Weights of a small mixture-of-experts language model, trained from scratch on English Wikipedia.
Size: 10 layers, width 448, vocabulary 8192, 70.9M parameters.
Experts: 64 experts in each of 9 layers, 64 SwiGLU neurons an expert, a shared expert of 384 neurons.
Training: a variant of Muon for the experts, 5592 steps.
Below are experts of layer 3 (counted from 0) of a mixture-of-experts language model. Rows are named router (the router's row for the expert) and show model dimensions 0-55. Each number is 500 + 50 x the weight over its row's rms, rounded and kept within 0 to 999. Numbers have three digits each.
After each expert's rows: "gets" lists some tokens that make up at least twice as much of what it gets as of all text; "comes after" lists some tokens at least twice as common just before its tokens as in all text. This comes from a sample of Wikipedia text that the model never trained on. Tokens count by the router's weight.

# expert 58
router:520460548548534480504507458542498510472548537468480443460556498386467500472517505603595430498434548493548545459515501449406451407442401481538507459520555545368507433532
gets: " was", " is", " In", " with", " were", " are"
comes after: ".", ",", " \"", " and", "-", " ("

# expert 30
router:539411455486478453447464466512573540521484571447506477373541515462563564470469532414377606497502511543451504435568519454535471447439475462467481522504544432529512390507
gets: " |", "\n", "0", "or", ";", "9"
comes after: "\n", "2", ".", "1", "0", ")"

# expert 62
router:590532551431481440560509519540475522489463502502475386498498477454572527489493426545492519482412528429503486521453450483510440450489451517502498400501458478423449458516
gets: "s", "re", " re", " de", "t", "le"
comes after: "s", " S", " re", "-", "S", " Re"

# expert 2
router:549461542430478480514523484538493474452462483412471391428534444463495498481436465464508496457455500453586403487521457457422534511494478514480538553495534463533570390436
gets: "0", "9", "2", "1", "3", "8"
comes after: "1", " ", "2", "9", "0", "3"

# expert 56
router:544498501480499472450530559494519575463523548483502423450572546540469643502467507527534545500552444473559424562514464457498551449474435461540555525457549503466461480521
gets: "\n", "==", "d", "===", "ad", "it"
comes after: "\n", ".", "==", " =", "===", " St"

# expert 22
router:601479505586472454595500511424542569421540626510521491420586532426486545524552524508428539519570524559537484519506451517488601565538452454548460512505525435403552468556
gets: "\n", ".", "==", " that", " ==", ")."
comes after: "\n", ".", "==", " ==", "===", " ==="

# expert 16
router:580455615491498418558553454620483513482460475450467450439538403409479450427379489570532507483507539457531553511501419469518569493524455439507537529486484466533477467511
gets: "1", "2", "3", "4", "0", "5"
comes after: " ", "1", "2", " (", "3", "°"

# expert 52
router:496376456558559465459595490489452519478459540509442440495481547470526516459572493574446537476468411514572545523458477460452604499412527489551471528510463516509458513581
gets: ",", "\n", "-", ")", " (", "8"
comes after: "\n", "9", "0", "8", ",", "6"

# expert 41
router:494425534490471426492555551613516504424543559395517493491549485459491507487475522452480484554510577497585522531555510389519508464534484513489453432495574389356470415453
gets: "\n", "|", "==", "-", "===", "="
comes after: "\n", ".", " |", "|", "==", ")"

# expert 18
router:504496509425513457501586486460486508467422464455469466505503503472450546519498502572521540519527479522688455517469403429469505509480511442455595534419479514381484492491
gets: "'", " a", " the", " his", " their", " its"
comes after: "'", " the", " of", " a", " is", " as"

# expert 46
router:475521530587449464451564442512553493554561509379488535448473385431502641459524541482518520512484491413496514504521434489469545548446472415595511465491518465401505426474
gets: " and", ",", ".", " \"", "-", " but"
comes after: ",", "\n", " and", "s", " well", " However"

# expert 1
router:513476562537483444584652463487450589523456522444428419520464489530556622490534523452427563486473539583475585499650565448507473395404395533519508401528530469490493513452
gets: " |", "ing", ";", "ling", "ting", "ding"
comes after: ")", "0", " —", "3", "4", "5"

# expert 37
router:449468583562543541532475491507428470543414570374430505479523443476509590511541480460532552459483450489581478535504452526487493519506473503510593462468442441502471489584
gets: "%", "0", " it", "4", " —", "3"
comes after: " |", "1", "0", "2", ";", "3"

# expert 27
router:493494615472538412431576435436460576492441625509513517521478454517500521458445446539440505595439432509648500502506501482462531514428438505473479454541485436424524481505
gets: "2", "0", "e", "al", "ic", " The"
comes after: " ", "2", " the", "'", " a", "–"

# expert 35
router:538477615507446558461546455516457515543533525499475426435510553542504568507551501527449612500403480566629457546466468479528625480520490441478558471470490483472470459506
gets: "0", "9", "8", "1", "7", "6"
comes after: "0", "1", "9", "2", "8", "7"

# expert 4
router:439473485489506494474627499479454581458489500454457547451504486512528603544550519460428512482493439577473517487575515472463495410523399566434452338412518563430442454539
gets: " |", "|", ";", "-", ")", " —"
comes after: "\n", "0", "3", ")", "5", "4"

# expert 11
router:526490487523496482544490470512512521464441544332561478535443556477432474455498477495523479526419479537494585514519471423478563487512399387541542529534525456357483446528
gets: " ", "-", " in", " re", "–", " de"
comes after: " |", "|", ";", ":", " in", " a"

# expert 13
router:537508590525507471437500467505476510396526471426450414449516550480532561489549550451504477446525433503630551526460534445494570457469456448525556484495508433470474492591
gets: "1", "9", "k", "8", "3", "y"
comes after: " ", "9", " (", " D", "–", " St"

# expert 32
router:405452569545492476484539543464504547434502428473449551558507536562487561480508541504549509463509465495638538527413469486514418449477477509533520512411454461462527432537
gets: " the", " The", "'", "The", " his", "|"
comes after: " of", "'", ".", "\n", " in", " on"

# expert 47
router:458502489435469520503494451493496534491444540426499409529486522538469527436612452587440488489479560565485544477490438482470543507520419518560530493557461408388477472590
gets: " ", "1", " re", " de", " p", " Re"
comes after: " |", " ", "|", ";", ":", " a"

# expert 40
router:530522482560421487561478452587513558467425509434536413539483553488459585493561456475479535486512470549512557576455467454436500487508473426575531550500483478421445405537
gets: " ", " c", " R", " b", " orbit", " hydro"
comes after: " |", ",", ";", "|", " in", ":"

# expert 6
router:623502579536503513535591507544543499486487478430462475539421522426494565542621495473495571518460412541535521616606459470490552528498510484516451472438388548437489459485
gets: "5", "4", "3", "6", "7", "8"
comes after: "1", "2", " ", "0", "3", "5"

# expert 44
router:477447497564457493480521489577468579414477523434423490467526527473461503453525536522580485545464485516616564520461477510400477502541469410576580538493542529489501445503
gets: " of", " in", " the", " for", " on", " at"
comes after: " of", "s", " in", " University", "ed", " at"

# expert 31
router:445527555482528486430575510552443589470551552465426426487517437583529589452516514460420496534494476579447537492480433513473533474436452467478472538519421493471455446497
gets: " |", ":", "-", ";", "\n", "."
comes after: "\n", ")", "\"", "4", "5", "6"

# expert 50
router:559428525577460520519494500555379518443544485373520515430546517506471461447465520500468504576476371459586552551456412440469522542537510421542548508487462530450482456510
gets: " the", " in", " of", " a", " The", " his"
comes after: " in", " of", "'", " on", " for", " to"

# expert 63
router:538531540589498468510491472502491470495478518445438484455629513433516602542508443573517561476485450452529517480503526406503478460461414454503474536526543469429524402490
gets: ",", " was", " is", " that", " it", " were"
comes after: ",", "s", " is", " was", " it", " which"

# expert 7
router:598428459524413460530527478480480523467452506485462517412519465421475600483509444531546574496477487481518467470523449537453539453516433542521519515531498534445554466426
gets: ".", " a", "0", " an", ").", "5"
comes after: ".", "0", "3", "5", "4", "6"

# expert 33
router:499501577554395457542545495534442518478438530394489490451464482471448508476503484494536581534541530468636470515557491456481458525516525523552487465415526453432471445459
gets: "\n", " (", "|", "\"", " \"", " first"
comes after: " |", "\n", ")", ".", "\"", "---|---|---|---|"

# expert 36
router:495578486512519456464503480493458508442453551405517422548510480522519495460455505416544533488594538469470554524446446422550524460464417464527566529492594476498589465543
gets: "1", " ", "2", "–", "3", " #"
comes after: " ", " |", "–", " (", "|", ";"

# expert 9
router:541508576525588535393632540598479559515534500446515438486601480533494575422497601472507485539444534589558447537505474452492596534451453490594440509498561409476436482586
gets: "\n", "-", "|", "==", ":", "==="
comes after: "\n", "-", ")", "---|---|---|---|", ":", "=="

# expert 10
router:453505532573498528492482471468422577415472522468515485499485472438527510433550516508509474491433486562509574512470457403415520484491448484524522451539622556456470432569
gets: " ", "1", "9", " United", "0", " New"
comes after: "1", "0", "9", " the", "2", "–"